config = dict(
    num_hidden_layers=13,
    hidden_size=256,
    n_experts=192,
    experts_per_token=8,
    d_expert=32,
    d_shared_expert=0,
    hidden_act='gelu',
    moe_layers=[4, 5, 6, 7, 8, 9, 10, 11, 12],
    router_score='softmax',
    normalize_top_k=False,
    routed_scale=9.58,
    balance_loss=0.000218,
    balance_bias=True,
    n_groups=4,
    groups_per_token=2,
    init_std_router=0.0201,
    lr_router=0.000797,
    num_attention_heads=3,
    num_key_value_heads=3,
    head_dim=128,
    vocab_size=2048,
    norm='layernorm',
    norm_place='pre',
    norm_eps=1e-05,
    positions='rope',
    rope_theta=10000.0,
    rope_fraction=0.25,
    qk_norm=False,
    attn_scale=0.0884,
    tie_word_embeddings=False,
    parallel_block=True,
    init='uniform',
    init_std_qkv=0.0236,
    init_std_o=0.00377,
    init_std_up=0.0236,
    init_std_down=0.00231,
    optimizer='adamw',
    learning_rate=0.00088,
    beta1=0.9,
    beta2=0.99,
    weight_decay=0.32,
    lr_head=0.00528,
    max_grad_norm=0.5,
    warmup_steps=299,
    schedule='wsd',
    decay_fraction=0.471,
    decay_shape='linear',
    final_lr_fraction=0.02,
    batch_tokens=[32768, 65536, 131072],
    max_seq_len=1024,
    doc_mask=True,
    train_tokens=434700000,
    max_steps=6717,
    dataset='wikipedia_en',
)
Below are experts of layer 6 (counted from 0) of a mixture-of-experts language model. Rows are named router (the router's row for the expert), down (a neuron's output weights, with its number) and show model dimensions 128-255. Each number is 128 + 24 x the weight over its row's rms, rounded and kept within 0 to 255.
Before each expert's rows: "comes before" lists some tokens at least twice as common just after its tokens as in all text. This comes from a sample of Wikipedia text that the model never trained on. Tokens count by the router's weight.

# expert 10
comes before: " of", "s", ",", ".", " in", " to"
router [ 91 119  69 110 151 158 140 130 135  99 172 113 115 156 147 174 120 118 117 111  91  96 155 137 110  96 107 194 149 125 127 133 144 175 163 110 116 173 102 102 141 143  96 116 147 119 114 150 156 139 137  80 126 165 152 135 121  74 112 127 117  93 136  99 121  72 147 119 100 137 169 181 157 107 120 122  71 103 155 126 137  71 154 130  94 152 127 150 180  96 172 116 168 137 116 146 139 145 125  95 123 140 149 156  92 109 139 157 127 138 131 120 173 121 132 152 133 119 142 111 136 123 139 121 165 116 165 143]
down0 [137 111 118 130 141 143 117  60 164 124 143 126 177 145 120 189 109 123 143 104 138 118 109 141 119 111 120 165 102 102 137 106 120 118  94 131 149 161 135 104 150 115 126 116 181 122 144 137 144 103 112 124 138 129 127 140 145 103 139  73 103 142 159 112 172 103 118 115 106 160 128 120 112 106  61 139 108 122 122 103 153 120 109  93 133 108 114 121 146 153 121 157 139 108 143 120 129 123 107 125 116 142 129 146  83 106 166  91 136 133 150 134  86 162 148 143  92 131 152 106 143 120 111 121 133 129 135 151]
down1 [124 141  84 145 105 173  99 100 165 139 124 121 163 105 126 110 114 145 128 146 146 128 167 143 105 124 140 106 136 101 114 113 137 145 102 136 119 109 143 127 123 121 161 148 132 151 109 116 139 110 125 130 170 119 127 134  97 140 121 137 155 161 125 149  95  94 141 115 163 143 167  93 177 125  86 113 110 151 150 138 158 101 135 138  86 114 151 126 129 150 149 109  90 164 123 176 128 138 134 105  67 106 142 153 196 130 130 119  82 138 141 139 148 132 180 137 106 134 112  72 105 113 146 169 164 179  91 103]
down2 [129 137 114 134  70 152 108 142 112 122  99 129 164 116 169 173  73  96 119 135 169 133 117 141 143 138 139  75 159 101 154 131 119 148 110 131  82 118 173 126 122 153 144 146 155 129 166 135 137 133 128  84 136 111 121 144 116 135 130 181 113 145  56 192 105 127 121 169  99 156 143 148 105 118 136  89 114 119  98 122 138  95 131 169  99 154 149 111 145 123  95 109 120 140 100 153 128 119 132 123 158 156 156 118 117 123 149 125 107 137 100 122 113 145 135 146 131 136 121 126 153 113 127 168 150 177 128 117]
down3 [103 131 126 127 143 153 116 114 110  90 123 121 152 144 135  67 135 139 120 156 117  99 137 128 134 156 137 139 107 118 123 146 123  97  98 118 146  99 128  97 152  76 116  88 173 137  94 111 160 131 147 125 121 155 130  84 121 173 128 137 129 153 147 113 163 116  94  96 107 110 131 100 147 171 150 102 129 163  99  79 144 121 134 106 145 176 111 131 129 146 159 127 109 178 151  57 139 105  82 167  97 103 115 120 141 136 104 142 107 170 126 125 133 125 113 101 127 123 115 153 140 133 172 129  85 104 113 121]
down4 [128 122  93 130  96 121 121 126 116 109 143 102 125 101 117  82 134 128 137 153 165 129  79 123 112 103  99 112 144 129 145 155  95 157 167  84  97 163 100 178 116 163 141 126 137 120 135 154  91 141 139 148 120 180 100 133 133 127 193 148 124 130 114 197 130 167 138 145 127 148 115 148 110  93 183 132 145  92 152 121 156 147 140 145 134 160 118 114  93 122 105 119  93 116 129 182 112 108 137 141 144 140 174 103 122 103 134 107 130 163 124  84 136 117 139 112 101 108  94 142 139 148  80 127 106 152 117 117]
down5 [118 147 164  93 120 132 143 140 188 135 134 119 113 144 160 146  96 126 108  92 118 140 105 143 105 166  96 116 137 176 106 150 110 130 120 138 127 162 140 109 121 125 153 157 103 164 147 153 135 126 132 139  99  92 133 192 109 108 129 106 159 131 131 110 105 122 146 168 127 126 103 135 114 121 150  89  95 193 109 119 145  74 177 101  95 129 136 122 130 148 101  94 113 105 131 129 169 121 154 126 112 118 131 101  84 136 135 121 144 156 167 122  91 108 124 184 137 121 111 154 113 119 154 159 175 125 124 131]
down6 [113 122 100 121 143 124 107 123 160 172 126 161 139 180 111 121 114 146 138 156 130 160 132 130 128 101 116 163 106 108 103 106 118 118 134 123 114 158 148 142 115 137 153 119 114 116 173 144 132 128 174 104 178 110 152 128 146 137 109 116 153 126 149 135 152 132 148  64 127 140 132 104 148 123  90  83 131 177 113 113 110 133 139 184 149 121 163 140  81 106  97 108  88  97  94 111 156  93 164 137  98 100 131 156 154 144 166 108  93 114 112 116 145 174 152 159 125 115 159  90  99 144 137 149 159 173 103 127]
down7 [160 110 130 150 101  85 148  83 173 127 118 127 112 136  75 159 114 187 109 119 148 133 123 111 121 160  94 117 108 132 119 133 143 164 116 133 152 125 151 159 128 134 114  88 141 108 124 125  99 171 109 164  82 127 109 136 111 164 124 121  90 169 142 197 136 131 124 124 126 118 138 104 111 116 150 150 144 124 128 146  98 125 155  95 126 111 149  99 130 116 118 131 121 106 141 207 144 143 145 163 121 133 114 130 150 138 156 121 119 102 138  89 132 165 137  60  88 139 160 105 132  86  99 132  65  94 104 123]
down8 [137 102 125 104 122 122 169 140 126 129 114 146 142 131  97 113 145 153 117 133 130 127 129 112  89 180 127 133 167 142 123 162 174 136 126 115  85 148  96 146 146 148 142 174  93 131 116 101 120 144 164 139 116 152 155 182  89  74 129 123  96 162 115 124 119 167 149 132 122 119 119 120  93 127 133 134 144 133  94 142 191 104 132 106 123 108 102 103 151 138 155 101 138 127 171 188 119 135 102 100  87 143 133 112 113 180 144 148 149 143 124 119 148 102 108 133 110 144 114 104 123 114 124 143 137 131 155  81]
down9 [148  95 126 103 162 129 109 133 128 115 149 105 140 130 160 155 123 124 137 118 131 148 132 112 110 142 120 154 151 114 118  93 104 116 112 100  92 161  99  84 128 176  30 121 142 105 161 144 101 122 157 149 115 120 112 138 183 108 126 103  99 130 154 117 140 174 106 169 140 178  66 110  99 123 138 134 105 139 106 104 168 104 146  77 145 125 119 103  78 156 143 145 132 152 162  94 103 125  89 149 105 149 102 120 150 146  98 145 130 149 150 104 112 114 143 142 125 121 138 137 122 107 156 130  96 152 151  82]
down10 [115 153 118  90 160  96 142  77 198  77 141 124 127 125 117 175 106 141 172 107 114 136  90  85 110 132  97 144 105 140  99 136 145 108 110 130 136  92 121 121 144 100 142 127  93 127 126 119 137 136 144 165 102 121 140 147 132 125 153 106 126 135 137 156 142  81  97  78 134 118 122 102 143 112  89 111  94 134 154 137 160 136 160 129 140 163 123 112 134 125 139 100 149  70 141 187 146 135 123 157 116 130  97 119 116 164 121 126 112 137 139 118 162 127 132 120 132 153 126  93 149 152 131 154 119 149 108 121]
down11 [150 103  61  82 110 161  89 142 110 134 112 125 158 107 153  88 131 115 120 124 130 144 124 111 135 141 113 131 128 130 122  92 158 153  88 108  77 105 140 104 130  71 141 132 150  90 127 131 148 113 143 109 127 136  86 153 128 100 162 127  95 103 130 146 115 150 172 138 109 146 137 143 109 109 115 192 141  80 149 167 159  89 126  99  83 153 135 110 143 139 132 131 142 154 106 183 104 106 119 167 105 106 124 132 152 157 142 137 167 124 160 125  53  97 179 151  73 138 110  92 169 135 115 125 118 154  95 128]
down12 [141 125 125 114 112 107 108 111 153 164 124 116 112 137 148 124  83 121 151 145 153 122 130 100  82 172 125 104 123 154 118 131 103 171 129 127  87 157 112 149 155 145 120 135 126 178 134 133 102 147 128 149  94 107 145 117 124 117 137 108 164 129 119 136 108 142 119 150 104 126  79 166 175 104 116 111  98 120 120 138 105  81 141  89 111 166 124 170  72  97 148 135 120  84  97 160 105 125 177 142 174 148 111 123 109 149 128 137 130 123 122 141 114 174 135 148 147 100 132 106 135 117 118 102 142 160 136 132]
down13 [ 98 111 162  92 169 114 174 136 150 140 126 107 143 102 142 183 186 132 132 157 107 123  97  91 139 121  74 128 110 128 110 102  98 101 112 139 130 104 112  85 143 128 116 133 120 112 150  58 112 157 132 167 115 141 104 123 197 113  95  93 178 157 150  87 107 129 133 133 128 122 154 101 161 102 136 144 146 138 140 124 169  76 175 114 115 188 109 127 121 136 146 149 131 123 131  91 134 155 116 135 158 138 122 144 138 162 155 139 130 146 109  97 118 112 139 134 150 101 133 100 131 128 115 169 138 142 120 119]
down14 [150  97 197 113 149  92  89 120 103 181 120 139 169 127 122 133  89 104 104 104 138 106 137 112  89 140 137 108 129 138 143 114 118 120 110 112 129 113 110 130  64 133 128 129 134 113 135 116 130 163 140 108 157  91  89  99 138 141  99 117 118 125 137 114 128 115  81 121 175 102 113 144 136 121 119 112 160 126 140 138  82  77 143  88 206 117 149 145  92 124  97 175 147 140 135 159 123 151 142 167  98  96 102 148 195 162  96 138 113 120 121 149  98 121 118 117 153 144 122 131 127 156 145 104 136 148 129 139]
down15 [112 159 170 113 122  92 119 165 158 106 138 122 110 134 142 122 118 156 114 129 107 146 122 121 106 144 125 180 146 147 118 160 146 128 132 133 127 114 123 127 152 126 108  91 125 135 125 151 108 156  79 126 122 152 114 136 133 133 128 125 119 142 131 133 115 108 138 115  87 149 101 134  74  93 153 109  75 126  76 134 148 158 165 181 109 163 157 164 119  93 127 138 148 108 159  53 130  88 133 112 163 130  92 138 147 135 128 113 183 136  98  83 110  96 108  96 143  68 135 159  86 139 147 129 115 114 119  94]

# expert 90
comes before: "ed", " the", " to", " a", " not", " be"
router [122 150 112 109 145 118 153  97 113 125 106 135  98 120 110 115 120 150 132 137  99 155 157 103 146 145 101 108 178 105 129 132 121 143  96 127 156  93 196 146 127 114 155 135 136 145  97  88 128 142  90 103  76 112 140 156 129 159 130 132 152 118  95 114 118 140 146  90 138 157 112 120 154 105 110 147  89 133 132 190 149 119 130 185 108 157 122 137  90 118 119 114 140 111 136 134  85 140 136 150 149  93 168 100  89 120 121 118 109  84 138 103 100 124 132 140 106 144  99 114 118  98 122 108 144 145 118 120]
down0 [116 125 120 114 173 106 132 169 139 147 115 144 133 123 129 130 104 173 111 127 153 136 125 108 136 106 156 154 141 132 126 135 112 123 128 148 153 111  88 104  72 163 103 128 133 100 125 138 151  99  92 110  87  88 124  92 116 146 102 135 114 116 155 155 112  76 176 110 117 174 147 143 142 116  87  89 117 133 101 139 102 146 143 149 155 122 111 114 129 118 105 126 137 110 159 115 109 135 135 136 142 116 164 116  99 134 159 104 162  98  97 173 153 136 153 123 159  93 132 102 126 177 127 141 110 115 114  82]
down1 [153 112 110 141 140 111 112 103 135 156 144 131 129  92 130 123 124 171 115 113 139  62 159 143  91 132 114 137 126  47 181 126 155 119 138 123 131 177 105 106 113 152 142 136 170 146 101 144 104 158 138 136 130  87 153 131 181 127 126 106 100 133 137  97 116  84 162 119 116 119 142 150 110 174  91 116  97 144  97  81 146 128 144 161  99 141  98 102 167 104 155 158 158 117 114 153 132 116 151  84 111 156 114 106 139 132 104 130 119 125  71 139 160 158 124 119 156  88 147 150 116 118 148 118 117 125 142 142]
down2 [114 111 113 142 144 131  57  76 127 140 103 123  80 126 105 121 134 118 130 120 149 132 114 116 165 111  88 156 132 120 133 164 129 120 160 119 111 115 122 130 151  98 155 172  96 114 125 105 176 102 121  45 146 111 174 157 135 107 176  85 119  87  98 124 118 127 143 128 145 108 151 149 122  74 128 158 143 150  98 116 112 140  99 139 132 123 129 141 119 163 129 131 138 158 112  93 141 137 157 144 153 122 175 140 144 136 108 129  99 128 117  89 134 130 167 144 136 166 120 181  81  99 137 101 133 173 157 127]
down3 [142 121 114 140 128 121 162 127  93 139 116 126 125 175 131  93 137 156 137 164  93 120 139 124 156 155 124 124 111 172  94 102 101 131 143 120 162 105 160 157 154 118 154 151 135 154 155 145 125 152 115 127 127 130 131 104 120 134 138 122 133  87 145 124 144 126  95 148  89 147 129 120 133 148 173 110 116 128 125 125  75  98 128 135  68 123 118 161 178 110  92 132 130 145 117 219 116 169 146  73 131 146 179 107  81  93 165 107 108 159 127 135 101 143 155 123 119 160 146 148 125  93 144 145  53 146 131 181]
down4 [126 137 154 154 111 129  95 123 158 133 127 116 119 118 173 107 117  83 163  94 117 123 106 113 103 116 148 139 144 121 139  81 126 124 130 197 153  81 120 102 102 115 101 131 139 146 115 136 151 112 128 100 132 159 153 163 102 139  82 120 146 104 140 157 131 147 159 151 131 148 153 116 125  47 127 143  95 129 124 147 142 134 120 141 129 120 125 116 115  86 124 139 101  66  86 105 153 121  98 110 106 126  72 114 144 127  99 131 142 152 102 130 152 152 135 148 101  94 144 121 160 163 147 137 135 148 142  59]
down5 [139 175 124 127 114  95 136  89 122 145 131 159 131 137 113 116 144 106 124 179 149 144 166  73 197 133 129 126  81 165 122 149 113 139 126 140 165 122 143 124 139 137 135 108 103 135 134  88 111 127  90 135 113  96 163 137 155 137 131  93 173  94  92 104 153 138 120 140  82 123 143 121 117 136 148 136 126 131 130 165 113 121 116 138 141 111 102 156  87 129 121 136 126 125 132 108 123 127 113 133 158 138 198 160 110 106 142 130 121 136 155 111 133 170 165 105 116 116 137 128 108 140 106 111 127 128  65 149]
down6 [135 110  77 162 131 143 138 108 156  93 149 105 123 109 135 134 178 103 134 111 138 164 127  89 100 107 129 124  83  88 154 169 179 125 105 137 108 126 135 133 106 148 155 139 127 138 155 149 163 123 127 116 118 154 142 163 142 146  76  94 137 169 186  90 121 126 142 158 142 126 150 114 156 119 135 115 139 126 117  78 138 114 104 143 116  88 106 115 104 118 121 118 135  99 102  82 113 128 121 135 153 117 129 110 127 102 168 108 136 175  91 127 131  86 153 166 175 111 126 113  76 152 112 102 165 126 129  97]
down7 [ 90 139 165 125 117 135  95 170 114 133 142 141 148 115 136 129 147 124 115 133  88 121  65 129 115 143 116 123 146 136 167 119 114  98 146 114 114  83 165 164 106  98 151 130 171 136 153 108 143 122 157 149  95 131 176 125 158 153 126 161 159 143 133 168 164 133 102 124 195 156 107 134 133 108 143  94  96  85 129 118 120 127  96 139 102 141 110  90 127 141 105 136  97  86 107  97 125 111 123  96 150 171 126 103 131  89 145 132 121 140 135 120 125 114 118 131  94 161 122  99 126 141 143 146  74 142 138 100]
down8 [137 123 135 154 138 112 154 112 160 142 112 160 129 126 111  76 138 131 113 137 146 119 125 153 165 114 117 155  74 145 151 138 154 129 132 169 149 103 119 142 118 141 147  74 154  74 122 150 125 128 133 117 158 135  84 116 161 112  85 148  97 139 151 165 156 102 133 113 126 128 154 103 108 139 142 116 121 117  71 136 130 130 124 150 144  88 113 175 117  76 123 120  94 150 162 139 143 107  72  94 129 155 128 124 118 152 146 112 122 122 116  80 121 114 167 114  84  93 159 113 125 114 147 133  35  89 104 159]
down9 [ 95 124 123 155 126 112 108 139 105 161 142 133  91 109 145 127 127 132 151 132  70 135 141 130 132 171 138 103 153 162 119 128 109 110 107 119 111 107 133 118 132 120 181 161 116 113 131 158 146 125 149 162 133 103 155 107 110 126 154 153 165  60 107 159 133 162 116 121 150 120 107 124 126 119  93  59 146 136  99 119 176 142 145 137  94 155 136 117  98 175  94 106 160 139 133 122 120 147 130 145 108 120 129 119 159 155 108 136 149  96 144 147 124 140 135 121 143 186 153 128 127 114 142 142 144 156 139 128]
down10 [135 128 147 110 120 143 140  95 122 130 127 113 153  99 162 121 135 128 102 141 166 138 122 135 100 184 126 119 107  81 117 162 112 129 160 123  50 122 103 114 126  89 100 162 128 153 130 123 127 119 137 154 145 196 121 127 162 129 135 114 125 130 121 110 124  91 144 132  95 103 131 142 118  97 130 143 176 112 115  92 159 134  97  64 121 138 109 142 164 139 132 177 121 122  85 176 174 111 123 146 109 146  98 136 134 117 101 156 134 123 114 169 151 121  74 133 152 117 117 135 123 130 160 157 133 125 143 130]
down11 [144 116 120 150 181 105 101  95 144 121  97 131  71 108 114 117 140 123 142 127  99 134  82 128 150 144 129 146 166 102 112 119 154 136 184 120 152 108 108 113 153  92 137 122 151 117 148 151 113 118 125 142 146 142 123 101  87 120 143 131 144  73 107 152 140 153 157 128  74 154 142 135 127 114 142 117 154 130 116 120 125 102 149 108 139 154 110 151 131 128 126 116 150 115 154 186 138 126 124 113 191 151 141 106 138  78 112 111 145 137 106 132 135 147 167  84 173 114 118 103 170 107 118 117 111 128 139 165]
down12 [157 134 114 128 115 139 104 104 122 128  95 176 174 168 158 150  95 103 119 125 128 109 105  98 123 123 112 150 132 141 106 149 142 124 120 184 120  77 150 137  85 119  98 122 128 142 137 147 151 149 145 152 139 174 162 111 137  73 111 114 118 165 138  72 157 144  99 116 124 106 140 120  99 116  95 140 138 132 201 163 108 169 123 115 125  93 132  48 119 140 140 156 108  75 115  98 131 177 136 131 114 142 116 128 141  78 145 124 128 111 149 172 149 124 116 118 119 110 123 120 106 139 164 137 181 142 120 148]
down13 [113 112 138 152 145 120 136 140 157 137 141 103 142 121 148 134 139 112 109 135 138 135 110 139 146 124 174 128 122  73  81 124 135 108 121 155 120 167  72 114 107 150 131 121 142 120  94 160 186 154 140 159 104 109 147 115 126 128 138  84 156 119 160 162 103  91 110 109 154 157 131 127 156  99  96  95 137 145 126  79 123 141 155 110 146 139 102 128 124 138  67  91 137 126 146 159  99 113  85 157 117 101 114 108 128 114 117 151 109  94 142 175 140 132 100 165 172  92 127 119 137 174 194 122 142 107 121 161]
down14 [115 100 156 128 131 129 127 122 118 120 167 128 101 104  94 124 106 140 141 130 122 106 155 157 137 126 140 135 139 121 126 164 111 183 130 122 118 145 120 174 145  67 161 143 135 137 152 191 135 155  87 108 122 139 112 177 118 140 138 141 127 149 114 138 117 160  87 162 131 167 113 145  75 135 169 115 149 142 131 136 108 106 116 130 103 132 118 191 115 132  87 113 115 111 131 235 111 125 156 101 136 141 116 117  98 101 173 113 136 129 126 130 121  99  88 121 117 154 122 122 146 117  88 131 118 127 145 126]
down15 [105 101 143 128 142 130 138 140 173 144 154 100 148 131 108 143 115 145 103  73 144 104 134 121 150  92 121 129 101  66 115 139 145 121 128 152 129 142  67  86 110  99 148 128 129 124 115 137 146 129 122  89 127 129 128 120 133 131 108 122  92 135 142 162 100  83 103 134 125 167 107 130 127 165 115  99 146 108 108  85 131 151 103  95 167 107  87 126 124 138 118 114 104 138 159 175 136 127 124 108 105 159 112 142 124 109 135 118 136 101  96 206 157 124 134  82 139 131 137 109 128 191 121 160 113  82 140  97]

# expert 61
comes before: " a", " the", "ed", "==", " also", " =="
router [143 162 122 137 133 136 141 148 136 151 127 103 106 101 145 147 130 141 153 125 151 110 121 173  73 126 130  92 160 117 139 113 128 163 143 114 131 132 152 127 143 100 146 144 121 121 129 133 128 108 105 152 111 138 115 167 122 136 135 102 170 147  94 114 124 126 139 122 111 126 138  77 136  81  84 105 117 117 117 135 129 110 108 178  94 154 126  85 138 118 135 114 126 118 169 146  93 100 125 131 127  88 119 131  95 139 141 160 141 147 115 110  98 136 117 130 120 115 184  90 111 124 100 110 188 109 152 121]
down0 [103 110 118 126 149 167 109 137 123 121  91 120 158  93 138 119 131  88 101 153 157 152 100  99 127 115 120 135 113 107 102 126 120 108 165 130 149 120  68 128 150 121 103 122 105 115  84 137 139 182 164  88 109 143 106 141 135 146  97 137  91 105 158  89  76 130 119 118 142 148 108 120 129 140 196 133 111 106 125  65 128 147 124 127 119 222 136 128 124 144  89 148 119 139 116 106 139 140  95  94 124 127 137 121 113 159 152 155 131 103 101 116 144 140 161 138 101 118 143 115 172 143 161 114 153 161  97 134]
down1 [153 136 159 111 159 128 148 128 103 106 123  81 149 127 137 110 164 175 114 117 153  99 137 130 116 160 114 149 137 104 151 133 143 149 113 149 139 124 120 146 108 129 119  91 100 183 150 107 126 110 113 110 118 112 129 137 129  90 123 134  89 109 117 120 196 108 157 107 122 128 155 137 156  92  82 108 118  81 142 100 114  97 135 154 134 148 125 147 113 149 112 125 123 147  92 118  81 112 172  87 119 118 139 132 145 131 152 114 132 140 121 144 127 143  99 174 118 100 110 150 141 127  54 106 149 130  89 151]
down2 [152 113 114 105  93 115 157  90 138 139 154  77 112 121 124 112 150 125 129 126 157 157 129 122 149 150 133 149 128 123 155 107 141 179  98 141  88  94 109 141 160 150 161  86 141 103 160 128 121 143 131  92 172 139 180  89 104 113 111 126 130 140 155 178 174 114 130  93  99 118 111 152  91 144  90 118 110 133  90 159 128 104  95 161 156 129 133 171  95 134  86 168 108 136  96 168 151 109 148 133 135 135 128  89 147  99 165  95 102 122 163 154 106 121 146 133 137 111 134 143 126 122  58 134 114  97 116 113]
down3 [143 127 193 157 138 129 123 176 120 125 126 181 133 109 146 159 111 152 174 162  92 121  97 127 138  85 144 139 162 132 135 149 108  91 135 140 116 135 137 155 157 128 145 125  76 145  91 146 105 176 107 147 101 125 134  94 120 127 129 153 155 115 138 121 129 181 102  96 108 143 142  99 113 102 140 121 100 101 129 184 181 124 151 143  70 139 148 103 114 113 116 135 134 136 122 146 111  68  95 107 129 135 160 151  88 101 132 117 151 182 154 125 145 133 150 147 132 126  94 107 104 128 114 121 151  96 126 124]
down4 [ 78 161 127 110 156 118 130 128 180 153 102 134 129 126 139  99 158 124 120 142 109 144 169 137 140 151 161  87  90 164 150 131  87 162 157 159 177 157 140 129 144 122 149 121 141 120 121  97  88 137 119 126 113 109 112 130 119 128 133 149 145 148 166 165 125 112 151 106  97  96 137 165 171 157 135 148 101 121 122  96 129 108 167 172 146  73 106 136 128 139  91 143 128 129 144 132 118  77 140 147 148 142 172 122 136 112 117 104  97 135 104 116  97 128 102 114 130 101 134 107 121 113 123 110  92 119 126 206]
down5 [ 78 158 129 135 180 135  94 160 153 122 116 125 128  73 114 180 143 136 116  93 112 145 119 141 135 100 117 130 193 109 131 130 106 135 134  95 118 160  93 134 103 111 135 125 120 104 140 138 114 108 144 129 107 173 122 102 176 120 120 118 151 133 138 207 107 131 118 133  93 157 141 169 112  76 125 152 138 104 156 133 111 119 159 172 112  84 114 102 100 171 119 156 121 147 148 173 111 114 106 113 142 114 129 143 102 128 167 131 113 153 132 128 129 149 149  98  92 164 127 131 166 106 125 125 129 132 164 157]
down6 [115 126 145 136 133 118 177 111 143 156 140 104 157 160 113 144 145  94 110  90 148 131 125 109 175 118 100 160 164 122 138 143 124 158 136 163 113 144  92 150 152 151 130  97  97 138 112 129 135 155 129  80 101  98 151 108 115 101  96 144 113 110 149 126 157 146 136  56 137 127 127 134  89 125 147 114 119  88 113 134 148 106 101 129 140 131 129 115  93 167  92 117 100 157 145 136 130 130 144 140 162 132 141 107 135 139 119 136 129 109 128  95 132 154 131 120 110  84 131 139 150 141  72 136 161  83 161 117]
down7 [139 145  54 115  81 133 165 120 115 149 149 119  99 146 126 124 131 162 130 154  91 140 136 139 103 147 142 131 113 137 107 117 126 137 113 107  90 106  71 161 135 110 110 135  81 100 136 123  71 115 150 147 151 134 112 117 157 129 146  87 132 131 138 192 124 141 107 142 107 103 119 146 133 146 105  76 136 138 115 113 123 119 108 126 139 144 112 172 155 117  99 152 134 157 116 253 166 140 171 113 111 158  91 134 138 134 140 121 124  85 141 179 113 146 165 132 130 142 130 144 137 158 101 158 105  99 123 151]
down8 [112 151 107 123 118 124 170 130 134 104 103 133  93 149 118 161 142 144 123 100 145 149 121 165 156 117 161 152 136 105 121 109  89 180 118 158 123 155  71 159 151 178 152 124 127 101 133 109 104  98 126 107 150 100  98 179 120  88 146 125 114  90 143 185 145 130 152 130 125 137 136 118 156 129 119 109 122 139 115 106 131 130 159 121 111 125 154 121 104 143 135 155 147 128 128 162 122 101 141 137 130 120 130 122 114  98 133 190 128  95  79 135  94 131 151  86 126 136 111 138 113 141 141 170 122 163 113 132]
down9 [147 142 159 139 153 129 129 156 168 141  95 134 115  83 111  91 127 132 106 137 114 109 113 136 138 113 123 153 129 117 130 134 139  97 169 117  96 126 121 162 165 150 133 150 126 131 139  99 177 140 143 154 106 147 110 132 163 161 114 128 121  93  73 135  87 155 124 134 111 158 118 127 168 111 118 145 173 162 178  90 127 142 153 149 104 124 171 141 136  91 149  88 121 128 138 110  92 148 106  97 157 166 119 143 132 151 144 166  90 170 151 138 117 142 156  94 152 149 122 116 110  84 164  96 115 115 105 128]
down10 [132 128 102 150 120 127 120 106 120 116 160 110 150 118  92 102 126 142 155 139 123 172 155 102 143 123 127 109 118 140 132 117 144 138 104 135 154 137 137 102 117 126 174 108 148  93 152 110 131 110 103 154 145 140 173 135 130 126 130 137 129 152 115 230 169 130 130 103 136 125  91 153 104 176  68 127 117 119  90 142 123 145 142 133 131 127 127 186 110 135 152 136 141 117 117 243 135 122 137 167 153 105 173 112  76 137 117  97 133 123 143 138  91 114 129 104 133 121 132 134 135 110 105  99  68 121 130 136]
down11 [121 140 114 114 118 117 140 128 122 156 116 117 139 139 125 154 152 110 112  86 151 145 143 147 131 133 104 113 136 118 131  98 116 160 104 141 127 157  96 112 151 148 180 137 131  86 131 124  93 118 131 104 157 120 157 148 127 108 114 151 148 107 134 255 171 127 144 126 103 126 116 138 120 136  53 134 105 101  94 145 134 116 113 141  85 112  92 187 107 135  93 156 136 156 132 209 141 135 123 124 120 170 152 112 117 144 138 148 114 102 102 158  89 136 150  91 124 112 146 125 143 126  80 125 103 122 120 166]
down12 [159 132 163 138 157 149 105 130 178 119 144 145 162 109 112 126 165 116 117 117 133 136 111 133 134  94 106 154 142 144 140 144 169 134 127 131 133 162 151 133 101 178 129 127  88 157 144 114 108 147 143 131 142 161 150 121 146  93 133 120 106 189  97 184 118 146 104 145 116 120 137 147 124 126 142 142 128  91  85 114 128 116 159  85 144 131 119 145 123 141 143  86  78 131 124 234 163 140 112 148 156 127 145 125  63 152 102 116 126 140 165 134  88 101  99 145  83 133 108 131 110  96 125 130  95  92 134 124]
down13 [142 117  84 132  97 133  92 127 132 101 171 170 115 172 104 122 125 117 168  85 128 129 126 152 172 113 121 130 108 127 138 128  94 183 114 125 133 161  98 134 111 128 110 139 162 149 139 132  92  92 134 105 127 165 101 140 111 137 160 114 102 144 149  92 117 125 117 109 173 154 106 135 140 147 135 121 128 146 137 133 100 127 119 103 120 104 105 149 127  94 148 143 128 112 140 139 147 140 132 134 122 142 191 152 135 115 149 129 156  83 169 136 151 105 150 115 143 153 163 131 134 169 112 131  87 137  89 142]
down14 [124 141 116 120 161 127 117 137 169 137 198 125 173 119 116 127 176 140 128 110 160 133 101 129 174 137  96 121 133 141 123 153 141 168 124 145 152 140 133  93 125 168 178 133 124 108 107 123  85 168 110 125 138 128 147 118 148 114 148 118 101 157 141 171  77 162 137 108 109 108 136 163 126 142 132 115 106 107  83 141 115 127 156 102 128 112 112  87 116 153 150 121 119 101 179 152 148 127 103 160 133 155 152 122 102 145 132 141 127 142 134 110  85  85  68 134  91 121 106 129 117 147 120 104 128  99 135 157]
down15 [112 102 128 147 165  87  96 116  97  72 172 157 169 116 114 159 107 140 142 139  86 120 155  99 132 164 173 126 145 112 161 124 136  71 132 127 155 153 136 163 112 102  89 165 117 140 123 146 124  99 140 147 162 111  96 111 106 111 154 139  86 112 107  76 137  99 113 110 144 137 160 145 101 155 104 113 130 116 161 112 142 124 130 103  76 133 172 149  95 149 117 135 126 101 118  72 103 136 160 176 136 147 142 156 211 123 121 135 136 122 133 149 123 140 139 124 101 147 137 126  89 114 143 165 167 127  95 132]